From a checkpoint of a small mixture-of-experts model trained on Wikipedia: 2 picks a token.
Below are experts of layer 6 (counted from 0) of a mixture-of-experts language model. Rows are named router (the router's row for the expert), down (a neuron's output weights, with its number) and show model dimensions 0-47. Each number is 500 + 40 x the weight over its row's rms, rounded and kept within 0 to 999. Numbers have three digits each.
After each expert's rows: "comes before" lists some tokens at least twice as common just after its tokens as in all text. This comes from a sample of Wikipedia text that the model never trained on. Tokens count by the router's weight.

# expert 12
router:517524460510435421481432598488487527498516462459472536515508564539486514511469451488565476507503532547528452520481500458475412496496558525532511
down0:538432470473457429535493516519496445468508543563522535536497519491495566543526492530501441567478413396504484471569523485524500488448453470493509
down1:543506507519575521497499504536484462513504520545458556489509493459543539503431523476539466446534497566564469478570559502566532475525511504526405
down2:450541504460476495492525483537414452509574508607454518493600464469509496427509439515405454541629460575555501464491474605502532473537471474472525
down3:500503461495493407512485466535518562550509516433582488490469469486516515504424463512482495466468503496557426447546531513517533581476565538466567
down4:468530520514473476493499466521477545542428519498499530432570412502546516478567464423545513475528496500436445529483528490500488527496518530476543
down5:466432517466495564518479516423476371486482499535479516496435506518469472430458552488475492534517468532453526497462506482476480437500438492527526
down6:467499492510494528417491512508548503511484481505454504499406557455567434470515444466481548461496533503498562488435547493531479519551535506462510
down7:537456471480476469562552583530468477508550472523491478480565533472441533460503515506492466507529494509536538487547516531481487418493465527477491
down8:485477451501539461505428546493494496563475477502473493467482539550487535488515459571523447491543591483539511506536500526440452510485488506441390
down9:437476445461537480502493518440513469501512539541495386529459464538492468460500531465493463513506423455541544501484528567503489515452461476500526
down10:521496501505498504535505461544462490547522462438415470529532467529476523488507603545529472548482531489555558500513476451489535457496537491542492
down11:415480427501480472489477457495515467464519503489483510525450463545413460541533487490544534552590529437504500453515556457551527562496469576503507
down12:473506543473571541526516476545458478550524445510495470489495465492444476504496517446459456449515444461530532455488496476500493492523466449501503
down13:469510494479500573459520523498518513510494527453485467578547450415518503505534537567395508492488492430522553606510505506465521544490472430519586
down14:537528564517442524492486482469462487549435515506489494505483475543454533525554498498468566473506513461586446517491520499512497503469469524475506
down15:537514495565538477438450604446516544462565499517526437450527498474461558480434466491565482512582486471495501504574514505517516511568445559478487
down16:488543470535462472524533477501480522457468434486551462516540539501445477536531526510487435501473373481533497482537471538462475477460544474524464
down17:531513469473463510503545452531463510468461523540484458512418486532507531542485501500479574563495443560518538585520505469511502591475544507486486
down18:489539546553466463503470506453481471496569528493497505495552466521509479546549497516458495554516366472531533476453515560574544495520478525502496
down19:492471514562619494537486525491494560506531498452522530532501476458543531494502458481436487489500523561511535468494484462538433551578515500521509
down20:483442567424497513498548465417524472566465468542531469467454522519582498520462567524545554472496439462492521504506479431471521430518527484506542
down21:436495479475489527529532485527497454532514515508460476463503544511493566447549513498461464542528462506552497485445525451459582474517483405533492
down22:524496500459511473441541496458517455495472558544472495555487428484423514513549502504479512466550500495497509439548460528516406540432456516515505
down23:541414570489533518510470462446488516527528491452454520509532448596464534510552520411537460525487526482473488572467436435447582480509484465487459
down24:478505473566464540518507478537486555499540464461425446457512452546503537530447483505439508529560493513562536486479482469507424439509497481618424
down25:486471498502488451485482530452458510510619531474538519448504469446465512440493515470515492485512417466544521439479517528475505467483525500433500
down26:524523457448507494503517495561516529557537579482502491508501450479544483491508561494612532588485474530480564539493499522468467493540466491504481
down27:501498506392447530522442481467500509438483452464501538533445533463571489551529513511440553520497474525467493442513524571476427495546532494518518
down28:539560464518475520507442471479521499499502496464483504485502485475565540485430546562490497429485526490506439459538519428496435517475454547453495
down29:477476475467531515466428443443522484511494547570494506470495527489500499523442442534569450504509517546454569510572590479539503507495534510508459
down30:436555476470525550521483498468460522446503572488616563466467497520508504488480432474534462480502450474555491527536518530483489537521463555496532
comes before: "\n", " ", " The", " 1", " 2", "|"

# expert 11
router:548535526578469467461481463540558517461533452548533490550474533477545496435460534578435418428476481531469436567519428476494546506527496517493452
down0:516514493545466476479520532448464485497498493520512488461510499475498532506501493482506550481511486512544505486510426451466500570485478466508541
down1:449616466430472508516550476507461475475487498488458508437432516461558518487489457563546445476480538506500532520495537493509495500471473523483471
down2:476528506479484435563490470465537465497469510510514539415513459473477475450420516528480571422503483471534450492471505485546415467498546468555509
down3:548549512504499535496457534574479465482516476395499470456524508550481466513465455519536426481472507524535539485561537576532488526469511593512505
down4:537512462516521465513496541446455450542514601535464537500500557536561576483517482457489409551519497427477496496543492482479521494490480573504496
down5:465558522477512536544412501536556498553490532481425447517494440552525481546533540482522464486484518474481507535557504512453481556533499496427530
down6:562553465484509494477456550510448497435517475541482486468509486496472531559521484542524542535468512480547412492546464526494518489506547504513575
down7:466483464408528499556415485523483499497479508479542530569533509570510498526426552477486533423507448552487498561471486552570463495558534489468422
down8:552486516484452552524477468444480537516461482498557445475467487495554496488473495403505481556551533449496466516471492534456497493429439530517489
down9:522483441501513481465500505479539467489459461544510556483536491523496485439504499439553515422566517478518496457498519470514513494594440456504446
down10:534485528477449551531489561452501550455537532502471508498497471546440421475498490451513498475483446492532508526518535529425496492448503494433542
down11:469498518429520469433482459482507506486529432561504473469532413536517609446530573500515471534510465496544513456556623561522528475474511484491478
down12:509480587496498526506554524557525483447555496482504465533624483489493504514528430455532476512493499598537511517491482494439493526531465539483465
down13:460438538475571505472444466491509519477488558533473449579554469532488464444508479475517496493502466474495549476554505543465540492522459472442531
down14:559488457477537449501432549516458463453468544499496449515553471541484506497457450517533498502566472460496620480505554606468488525431503416400503
down15:472469534514559514513502495510466481497425506522472442472539501456503512487480503486491454564443524487467541542510518543517422463426458462547527
down16:473425368577496449571523523531539487512554510507498501502470563501514543561517523461502501520452558430508481525521471469419513584489462533511516
down17:498512477454535476451473501511490445575545562551539481469475539521517577445474523465533461535567513531484427472474505423514556501530491470493506
down18:526431499485489507484472517539458558468501478493485512477502417451499477515534461447449445514525506554537554472458533414527454460537451528526471
down19:498483599455532499485519487508526524538483439501534471451487416499514483519519518519455479523495510494502505492485527469442465486519583490500539
down20:490497465468441499593544466557550439508509509461479493473499473479572422535479528481537538503505509445498547466489457526517531463482465529520544
down21:525460514523496455452456558499526519470511483575454534523466500575465544464473506490437537473498480536475483521544511468473547570487463507478539
down22:517571569517517486614590483496520519432453477519515531425495490424462484482485459479426506480471500568483494480480458482515476474571447506468460
down23:442500484454493422538486473476557436480439510500540552489539511450498477508473482425503547469472564459570454514431546491573527520599529558456441
down24:445461530515456470399478536489517457561488531472476483534485497545529493535482434465437511598492515448487513494528561507370464489450456540496482
down25:485537451481483484509505495480458512470445493470456493488422437508454603530524501560520478513469503444487485537518486461539467489543454504504496
down26:405443482515537466445544467560500494492513448504491462465485353488509441530543523522491462535424503506447408436499510513467522543494526522481456
down27:524504520426501546403448579541462535457421567460461494485537459443492443467525503455476440601437470448548475539501524499479518454509481540471418
down28:482480478394481448525508518454485483514553642452516558466570477449520467461509487481558544497495429501525528479546486536560484545478489524536564
down29:507454506554465536475471502548529538536449555466491556533518521435485526485471508500528507558414534511422407537509482443453509479537492512566450
down30:521447458549510403471446492499526485509613575533501463551449492489525474500524476442539537526484472464544437525517539574515516563475494459537422
comes before: " the", " and", " he", " which", " but", " a"

# expert 4
router:517527489491538493527459515470478520515443435553560442512481408514537582507512519517458526568470498494412499432446535609543558475467496515536465
down0:487443466480550604495469456475516413485454551522507513474457497517458478463538497529466475496516514522496506450483539508525501550482480492469477
down1:525495458501522446561498523439520511454446539470467519490483542545470533482459419538498508479568477462484492523520444542515487414485500518505507
down2:445487571525533480444440501464490534486529585566499537470417510439365497457512530484495495481522483464493570471444477502508519507469518443531537
down3:521479532518519553502456539578534571522529407545571471529579560571523492532546494532599498513429496485488460450441525493540525458454551574585513
down4:493512525533487509494475519470485480441501500497581472416489556470488529514582552460440536585455449457464510508530538483520482459464478509458453
down5:540479503513386517524557539498506496487561455504469385547499459497554492585521465459485514487537488474549509561579574494435534460484495482485524
down6:442479503437471484496537497453522487471491504513543518500516470571505534603435429515479423520473541532576442530481523467422505507449478519427504
down7:539513488451466470519579491508535532467509527563464462501548526490538527463539402481460539462443530496440521488511511437499441483534487506519544
down8:493552480479501587461500565402477527575585384496474521551582485558428505445487457504491547487532495524520428495524406556425553487505474552511534
down9:462488435483512441498445478434470500622501466483535504487543483530484493545538504504465481561490567479526524500490435427511518487483499523543488
down10:493463492531497461512413495510519496519447479493527471525484473554532463544482572544424505477499421432454547534484533493464472477517511459489534
down11:471554479503472570522470457499551485536421493471484490537515442540539487505455463498569502493440547467496548514548534461477483437537488427517473
down12:541425551535480509509600469497491531518525458477500523509513517588480411509490480556496530482504474444466484469546512513564456517407463587516492
down13:519469431560489546509539479426493475460512456544481523521460466510549477550513498478504437513516518497494529485467561407437490470550564436484510
down14:523565490478469533499425505522485455478409507460473485434481452521501461502477493542543470501470483524545583459537484467468441440512509441483511
down15:437513439478493471545449508519473527508576462491506496480433515512503462474500524597503501565506473511506418492495492481430511474470519558391545
down16:473561493477430491489493534475513498493436468507460496490476517547508534509525493517475473573531449427459501517548466597526462493421546495524479
down17:536491583490560443526499537577536435487536516541481471567444562498516541441459499457464507492427515470518453496486508527481470559496478525481425
down18:487498458501476456472454534484511510500450493478500519551460471508452411458491552496507522542498517487566502538506477533482437510475493461534523
down19:581476511506503519555454437464450448518432461522489513470492543496444503586460530514548485469560465583510615531564569535524484459539550443424489
down20:424511575498471483534495458475504555482502539516443484544482518417493503439522446502499462495562432465525524526542565429523450528539526472484500
down21:472490509532536541555520524417547529446473535585482552535517491479491475537521519462503474575500459490572467465453534414489572483480591523494505
down22:490490504447422545593489499412414601523445430525402521516457486464511535500482515483515530507567499486542467508509463572513509528545499473530519
down23:511426553484430484502497520511516480501528525525453517472557477512479451441509511519439575508521455507492496523598451516458582490483519502544467
down24:503507547435510542460476507534440518516501502552512504539400459536528529487443499454418507600538546569478533431464463549534539502534543491464501
down25:506533545494494454525452475532550570554417469529472491501518436542424551456470535443456483516538508521456504430556551472485560449444497512413466
down26:480553513490512465517494489496480491475542480414560503414468519495505589439545543544513515508507571491459437487505551537524493537438473488546493
down27:444458548532478557538526505564495497505462503502465458566479491459482514484435447471538494524478527499523537515555485505517546442504569505509466
down28:506481527489458516363530489454530500493461498466491524504491561518458485526506477535469448576494516480528534492441559462511531512509479541501539
down29:485566523604495511524546489446477550473551514498530492510552520497477584427538507506410469492524523487526537444475477529466445479441535494415488
down30:413512496510431513460526472602468528477552525558468452564523481583430517497554482465547584554407414474538457530501478493481474497463494445508502
comes before: ",", " of", ".", "s", " in", " and"

# expert 8
router:533440561567448527504466444476516465508480521514457551506489517476495463563573490506514525525444455487528432494503493508512475506553487496549563
down0:464496472402450555560508416561465507472448509460522505507493528483485481503484450518504534513540499481485447454502549542467469520490540529478494
down1:464498525538520453484500564553507461491491622482463445516475501473556490422453452585506500483507491476523524397403566572457410549511520569541482
down2:489372527472460528506520470567543515499536384568461560562546535482536493450513540557525444447503506520504506526433455455498542518514483516525506
down3:551567476519466483455495538480516576474514462545529509418508484416549488476499476487442490472504479458433438507508535519516458537458535547446452
down4:532510458510532512530439488552510428510442510440501547497433401543542520508463515553513473420530541562501606502570515467448526482470459462527512
down5:525562493555402517494443473443515636577471510552506549515504530523493489442527441482524485539486493436583532478496514476423502496541511464494466
down6:463498499498386518579463499519458476492551511409571503499517461544545440542488434480412510508451454552517520475574514559529457542521523493461499
down7:525571508479568499563548472509445512476570505536535486528492510502532494509388511476442464517562437427489546542520575552557591513540456473452468
down8:535567490502535483522477539431462485460466497462486502500478486485418466464507466545524483524504540586510464420515491546578412545509557506456459
down9:543504477471460517426508502473533487524509474500544539488469505551501545493519489534438492560456473511467557517520484569434483473562480480529572
down10:489534462501483545475500496569520515492518508456537459530496446539533458521466480484516427538485477514516493538497505541432623567503503432461435
down11:450536545472441537506507450492509488460526482428473481529463528489458450525487540418412480489452488495510453502579487424522429555478513500442459
down12:540569580502617567516547485537481515488498558476499488487471529433525507539464411567534498484504545473492480478525471476540481514508508539524484
down13:454499505468497523493489511469522459449517489500490490460497472489408504473441494518509458562503470461492613489530471462488417526547396503499577
down14:525495440513500538507520471511491537561480576485501495564533494450486575495444535506531508525410567554567553521503452575476463492514442409473577
down15:514530520536534524529582507472472489541424491531474476499477518491561528484479484595497494488539579448522507561473513530417488480570553510542452
down16:517521558517598512429490539429590505555471448574600494454507505522521438516491507514542441564495503453453534485441475529498527518509471424536553
down17:524447570509455487406497455539507447485532477469535483499483515546549537501539475442476504445429488501470541518499492432401499492500488541442477
down18:480386498447512506564496505444488438517528558461501538532548492464494560494527486504462494440514478473452509487517484507457561451504532485435541
down19:498485489460449607544517533465470564528480473551515493469450498535518452473533459514520546442476498488513432515578507416531460561467426465496486
down20:467502523500456509456478470517536516482528487492485456531446406483516586511457517544538464552512512512478463459499487512451522466463552531569514
down21:456523495561586494431523537513502527420506519520555554492440542505491573497454494523533487490513494465569524513451523470501534452490513404451500
down22:432480488505498476482551512498474526468491476534593563601533435453537573584480521483459565510580555477475430503529550413513520480362530502479460
down23:455507497523475498463417564434502456461510515526457483536483577469580570498520433558479449502439480534442526530535475440420494469500511470506564
down24:496539522491469516469514451460540510539539502517473473478549466490523468496489533451454513502499586503465452474439434461481467464448558483555494
down25:494532471490483495535451445587480454457517386557448488519541535462437468517479531493487468394489570482482502468527508504482501488544478503516499
down26:449507539464491586515511494535476499525547509455485470495502453533482490485462521505519469483463508471535585588450426483550487524455513433569499
down27:621486451497515480524565449521508473586541444552559516510445492456568561484510566544552495531506496435502439475483578492487486535510492541541499
down28:540501486473518467548545496497548523496535465514519574535475507486553501486536464485585531530494519498504490516487560458548470461489493520561501
down29:515447498485490469528509485530500474450488521422546545496483496546547509510480493484435496482546486576542453463492427482453495515497538492495475
down30:520493484472472473474547486520534504543498556462499501571442444529624434462479484515411518442516492547418511552562514514518460462569555463458519
comes before: " |", ";", ")", ":", " m", " –"

# expert 14
router:434491483601548475515562458472571486511598488461445507479507423535489511441553512556506535538466483460445486536518481503453466519527507568467455
down0:474501578506470431471494556494519606508555466496478464466612550512471523435432586518509536508455561484519516466485532484528466484570541506458562
down1:481521491514537444556579460521496588522436471549503467503444505489524520483527516455490574476495475459508508487533548472487523470491493452432533
down2:442503446505442537569565494485461455512443497514514457448472453506454530462490498438431537474500499489590519510540566567427478552517522554511513
down3:536538483504422511491452504418438498519521492521502451591504477494476500437432509446522465468429540480596504473517453463518506508504544526524403
down4:494565497489498532505521523501527496420581498510458520481496455491507497496519562490496595511499460496538558507564514499536546528497535560532494
down5:550490499463499545513443565438455489463486527386493520461499530524495520513512502495492529425482472438516536521516555496529538478481503572467528
down6:516558581566453508514534546533536461512499501497524459559489569482553413484453530420547482464531491522468545475589478484511524451583488421459435
down7:476530486525530439604497427449452477523477484467541447498456513473490471597451458561430490518482511467490599462503530525495455429500561497438534
down8:477532468499525517471528529478576535466490498543522529479439533513493483548498535561483547519527497452560524516615535605543431402478486494442497
down9:538521480507528455535438512497447500552571496523489482474505516576449497494499577595587528476524475437470556484490491481503617450491490459542522
down10:469489515510530515563473525526518468447539559515526536479498492508465427505513456583551540463462447425541539496472483450473517525447525465474543
down11:572508500581493521520458437560518455524495463485590478526427539492571467565542513568449459443575477509524441583429461493446500494506526464520526
down12:556534542490504558408524496463473484414542487516553490484500446513521513563456504523503482468564490492503532527473493525460459483471486427514515
down13:545544463449484567500515483516491495451494479506533481499526424579454555497556502524502549496536512480501496496509519560465452526515426510512528
down14:530492515521533483535492504493487555433512426491519580473444552493493536508517527490480482525496566543464550539529530452548493592528493535500493
down15:501485473438536482522501585486492467513536565504518506567498549520486549495522510525512482481501481464521510519487462477524466528550461483544521
down16:497461567598488515515547462550477511510439520458470466438451479581586447511451518475478552475486450497411467497523447499479498462575438459481472
down17:480529466502479496518465497465542490556449517450443469511519490428486474496552479503545518488511498481530495494521559489506529498445561412558552
down18:546462510504486475474514483519510501490521479460443463491517475521494566556469561588483473448485510562452504522506518526448506496485447533513517
down19:463550521519471524548500453481518424393507519512489565452478472517535556418459502550450539582487496514476431452490528497499492476482537540511482
down20:473479448460534463552477420545472460480456494451530525509467510505493554480420513517445455477417531509514472509550540501513524444447531466493486
down21:431509520474518529530583547452455466547551483512544500538470539452466500432488473526479579536463508458490505502542556473506490547510508502470463
down22:504485537563487498536535491498453511538448536481517578476462453586553517440532475435473510554481567517499430537479502538521532504518554505582451
down23:477532433535449529526482443450555534470529520492509493534491482535504568433486445462538541533495471424527548451482435539556438479504448531555436
down24:592520534460518524490555518552447546459522527466561444414502446499467529520547543501465504548464514468460430488548522497521574472496509513555437
down25:483455508428511501526527468544478577496525487541489501459504511444489534515439511480564620499471473525493512419473526548526455513492478500510489
down26:514486496468510472515487561510525545504551472575476488524482532508520433519483525523414483435498499575500521516453607430528471472564467502511485
down27:538530516560526500502581434568519514514536511504555477544472517510527529492493517496516427454398429516531522531496544513502510486458443437544534
down28:399493475519539452516484471462534485461446555459419500443467512502562533522483525486530530486450580469519443487604434515441510513482453537479502
down29:474501556519547421536440519443478577474493454508490500492518535416462500501474478523457512494461533499484519544501546563509535480565495551493420
down30:549492564496462452526495500503571512595540535560534475503521497493486469446490461531509416494504445537515456520541477545487495495530548513499396
comes before: " the", " a", " his", " to", " an", " their"

# expert 0
router:533476538428541520460429550445522471536443554480471547536482504506506476523530500442504485500507542566508519488468428440574409442462472482535555
down0:514509476546495539429506507527537463469463493445459460472528461507518505506454555443600457518462490532492522501492504408538520505489457461475483
down1:478484465487483452503528524508521476533418525499480411536481417522492489492585479443468502498455567446435534515498444594491476510577520486473455
down2:537526514530538537475507482473584467490482475477517412545455437526512493609525555482481513529458518523510495466482412435427516447573517535444537
down3:500520479484605528575500418526479500508518491529449490431511529520409479486477496541418478449585489446429508527478517507526462472516523549523480
down4:446494489478509473471406472489527541458503435526582474441493437473487524521487517525489485498533427532407506513525524487601495459547453494508507
down5:513620536462482484466485503568409499555473532468500490464453547561451514523518466546534475539468444515519578490523505475469490489386556445469534
down6:474548520453414502514488487489496511487486533502473465432536466486482572493475535434510531623518507501498537432510483490505496453508535564521511
down7:531525583483443471470510496410465517528505503552498499499509554507489525569473536489537505496469536516481478496525518434438534561446524518493491
down8:490472529506488565550492503521494476516521534507489506463554480442464551511535525546493531485490539541445518502477572563507516502623487539472509
down9:492489476471467510491421433535432410476542561439482520506511530464469454418530483511555498451510513511427578543502500493568505464512496516505501
down10:499480495499491524597484521500433537494517511503526533470507479438480481458480495521476473468479451474542533492543496440448471514481542473478517
down11:433487496536469486461489505525537433508611512546521488488499520503463500458473477485510429509515463519514518582495536494474502470465521504452480
down12:551530544502552449513534415539493517502444516488478471476476494446518504494449535543520433505483498498513506444489495483502549436501516473465534
down13:491483470536507502463508463534479532510461492449502493466514483533493529504383502523474494523543500449504523475498527586459602507537517448508587
down14:481481534540500488504458510533549511503490482491556426539603578503483512441456580484430469453549539508476504523521509484513490557446557507540568
down15:494452503508424470496469542467478494526494500502534500437526497535467477474475515452470511519523493423549494454443466560425504547412500466482480
down16:525527431476519508511508460519463445445416527494507477427496581435458474511548507474492482502456453503540512438441488449517485511516530465508513
down17:446404520506520472498513432440418524399496568537505526477487502433495514479460441489478532512516447506490556474556494481481575548447506485409562
down18:465507540508503475410483461531469531538492553468510525539461477474541486514485547545525471533489502542509503479471560541532522464570453501465518
down19:521527471519520520456575494531519542557469529472502458552519468482448473479547482514519507470549571427475547483580508535496466451519471501566536
down20:507528461525501438531468529527484511467491538488565482465545486493523557503547453524507500537484513561465465461507375553508552476512530493558537
down21:496432547477485439485478461481422536530510491462511511430456516479483517463439550394515466498517497402499531422558563471425516489561475468472489
down22:474518512418503472510492546506520485506516485568505544495490505458522486445489493526493524445456509505522466443491466551492568514612419465495474
down23:436464454506527491518519468496511494476461515504469480505492427528470556439496457485523524445463526531493472534433428529500506403439449543525495
down24:479506557518474484490493420510570483545455439471440469521463477544453435429516527453541486491504554517506508512507512490524526550510513501510467
down25:469507533525453523545438479494506514503553531513444539497520462521442508520485473497555473478528511475405492525460523504543514568515525542422525
down26:527480492535473434476417488529567518540525550532467445488541523494490514489492534542450569500489450425548512525465479452475429488473489601496487
down27:480504470517538424494477532500422508486541522464487466541463504518487512542553482458413494448587474498437550479563490492540532423521488493453558
down28:444472486510565485502489564472499527452463553488488488452528522481477551544480484477466506533586498534503505455439480483487493494566535527476399
down29:486588508466500474525532577458495463470499553466541506433499492511463528528523526488489499468441466505560552530561539513444531452526535524530473
down30:452488509478428476558590552515470481457517526476495493478496479468458529524439504548451420497559512472419477481528517459543530485484529442517450
comes before: "\n", "|", "-", "==", " The", "The"

# expert 2
router:492494473527524528498514426483431470478457497442576390474491438515453540547521497528569547529503460490482556484522500525527561437568540480553407
down0:447482504445548445473459506470452513511513520472417522435444478480538549478497441457454535449491559464552430458512508614450491521426487470555524
down1:498498518469487467484472508487517498488456472510445532561478527542478506482539481528441484504427567496493531479450469467542524578528507529503498
down2:492548502585490474510487424531479417440485589528481548520462497496445490537515525478496525540513478481539522521515473450519508424440567549475467
down3:485515450518537437425553473519573495552478521487487530489525541497501543529554532513502484483405454518497524442546491549541560483451458549556474
down4:494587540468444506468533524484475581488454566455519552481482566448446476510430474457540478564560531548500555593547490499552458565402547465503504
down5:457453588516563536474515558570533483509540504522552493538492551466524512529527458483504480523567492451476462550491468522507522495508495518583538
down6:549460436491424540438469520444491487447562552549498455530482571459466505521541501452516597500543464450545467536510529506562517521532497463493435
down7:538567512530476552477601496572412506518540452497581496499480551474448491541603592500470469506453530519450539548510542579503551490494477559518554
down8:498410471541458405524528504503499490464543521519476442479520594503490534493528527467502513480566523463514499452419488506451473472493484490459434
down9:554444436490477542498454516509549545522474511488510497498549489521423466566545530558551499552503480534505446545520523436516467495523477483484518
down10:496533480470496508480498507511500578497491479554459488523560564511488476507495447510472450482453560552583536563522493565530481555436500462510526
down11:464530463541479523509517580423546468412533466450501522530554512530519491467497467540546496484482502521498464462542513448514544562562424529464502
down12:551547532479491560475484524450414473441481493459501540529528462545496480524557542507490512516433503465514393527546492501472451552493422537522471
down13:476479441485466485481468545530497488521445469536510519490462557481495497434481561547458583589437485490524514440477499497458492455420494462542530
down14:488434556444514455458418534509517527522453511507478474541483550490496417441546468463560531587479504506464497541430523479498520537496507537550588
down15:477470490544510473549555491557490378487485542464490588499564511499519432548498520483483537585520520457490426522476554489542466441554477502539418
down16:517530544531512538478542521449507518517593483582545513458451581464462521437554468494439500459540528547507530545502521501458493555521502482529557
down17:460502516490458499503453536545515485491475530427487495531511519511511501529511494537469484418476445522495461484514514462436463477509536471493473
down18:547554443552464416517494507498505534507418497455555489484492506518492538512493528484460571496553526510433552478507509548462530494530566545510552
down19:426491461497558496509463530571515519494562472483489547519500492493497530430473495507467530496521536470573509408423504477389463575534514511537528
down20:440568506462561628507510516496482538500566462446511513463528518494479523489453470412409477505534517531493536510462577514499502442449481516573531
down21:496506530524506528478493518531569485446516506547475408511539486496532494509471468508514465517421459546498439522468464413470508471563453483472473
down22:547491589565395483509530524539549547515493465578418482533586528506543471512498494488494457508577477455481470517546527468471516581532486436455558
down23:478480453602444509477543437513521524447524515505543596470533455569457496471437515572502494448475447509483527483520474457500497472455461510485456
down24:504420524515518488403536524481508515478546535577448535457473503528601509444465463510487428440517568459512505526548503420500529561542499491479496
down25:547532521557521477512505498499502453475435486504485456538476510554434521508439503530464527550498416502464419475545458522480520551516498544534508
down26:522533399467467498568479543531530536547538463492444522518502514528462505516517467449579503580528443472515518552476521532465560524419478451494534
down27:493498516483498533430642533554484521535463532568503535457555531425493523415541414506528504525568494538478530502519470480592560509419511542524452
down28:443536515568448531425477484546535472495517484557490509481429531447512521437538553494501567493453457506413519532498518478486501484545417547504545
down29:485476564553478520462487523479456554541435450489491515495531520541486501525508485525552515501470461512548409472585461502468528498500520537462523
down30:512482504482442480515533490555464487518523530456473488514547408496477485476474505489431446419495538459502504483510440522497524461495481433525373
comes before: " of", ".", " to", ",", " in", " and"

# expert 10
router:459469469508455449485412550505548525530475520526562521526460571422527520471462482508457538463536524531555444454511491440540481556484495608436526
down0:409442494452533441471500467423506567495491517563446506468524556513482515506489592494519481480441548481523494476488539458529428433548446506505472
down1:496475544443487499499488504501445456463511499520483487430512522462531552437515464586548503447445497480488490533506489491485526518489487510460530
down2:481516493433499542472449531547543461496443467501506508449456535565487495449458480512520490544524470489433513426508496501465541444506478524551576
down3:474499431467473519436448454516519511443494519506485582563528435454445580448550474482539516446506456530524382565452505486493531536543479562552504
down4:455503525534494475494467485519520490471499482474515465404435434532497461545487515456484581493479470536478501498456564562487498481470519493524566
down5:530536541473559508421568500550513427524516480477520479495544539533508479496453541510502433493494513425540505597481506512432563474529531441495500
down6:552502568557556503505574495552514524463506499502505518444495501480503475554534522538520552483497455598504517645463506514442520411504470464552441
down7:467560541537470499525464530507404457508492463500474467550463521525450434610531496600542549556462425511495549502449437498506563563511548484529405
down8:505437505525497443495518445513537507522448550526506479484436466514467503534446490533494511520404520491527576473522434498529440537483469463523437
down9:562581474480516555436563464525497515437463402483555446530488458494566455583523495500429514518466571542530514496541520526553426488505497554474491
down10:544413480415508533559477597549540488478453470608512473484463534517501485491413527436480469530474505497509468480509469451477483525461440470493504
down11:520449542579590557574472494516466505527560509418427509466491550487498486508502529489577498446430548403443476510525459501459462428529458541469510
down12:533542451543557481521585522482452545540496540427581517490516404519534447469553467460499521517536598421498508459448480513493502538500468517394528
down13:546501463484496453534590482484501513484543500389463494474484567556477500486527478560485462513539495510491474490570491523450396537440551446496484
down14:495553414465529504529512568501503458533514434519503479382511419522472506516566453568580408524488520492490437428493493498489472440552540510513518
down15:532478518506470574508535464471528444437466526499508471463534576514557525522473492499470507474435500452438511488543484474520461554462530504478513
down16:519507478442595431492509512465528562490539524502474491591398413511499448564455520481403463505513511496543510525533530542501464530496502447542466
down17:454518527473471493603495518462513483580514490488476592502547571565511493468541505478553526561538434455450572513476532460529492544516458533517512
down18:518456549494465541501578554541490507481537472438520540469489436524556527474445448489511437501536484536534495525502544551508516433434485577484534
down19:553466475492442524492486445512446534457570460418526613493477493482476432556480519517531499513534529489493562509486518444565499431515603459501534
down20:442598442491469528476534548578577516421552515516445490440477518499536499485509520470525503488582445472507501394481571451569586471458525491510490
down21:511535496532424540541425551524505435499524482579537461510495492519512546472510455447482531492439455515500510537540482530481537501565471473500527
down22:494467589578573481431494466489524457485577584460490475480460473528573534510501547474505575494552484498545538503516499438459506484465513423449496
down23:520543507569416535486500499519489513479582511440533491522455482478466488492498546519435537515556514488491500545502499423476451526368506575535491
down24:558477473478538512560522559510497547419501508537531445505474496496477483577482499576486486541451556537529450461581486464494511475459554528523491
down25:590531479467539483554442548517507487527414528472552438499592462457467512513464517469449566491519493496505574522438524559505473475546477463522407
down26:518467588481447451507574468526555494479471532508484558466555457524471503504503490469482509482601507486408574509504527489547506471499489518501440
down27:528494534513487494504542448502586420524499472548520559467501482513527387450511485481532470570481478513501505442522560491507506502439448559510498
down28:472520470497560512422523458539520464421534449492508496565440539506451491453499480488494426500517523489521519528509471568474537455476457458500454
down29:563519459539404492542450552440490456545531533512507488439466516479523476490501518483486481520613480540500462447562438463504584535555555552603483
down30:541569448459505502492522522468557488471492516479462524436524472515486490537611537514519472475517504512495435560432476583527519534556485483416515
comes before: "\n", "-", " ", " 1", " 2", " 3"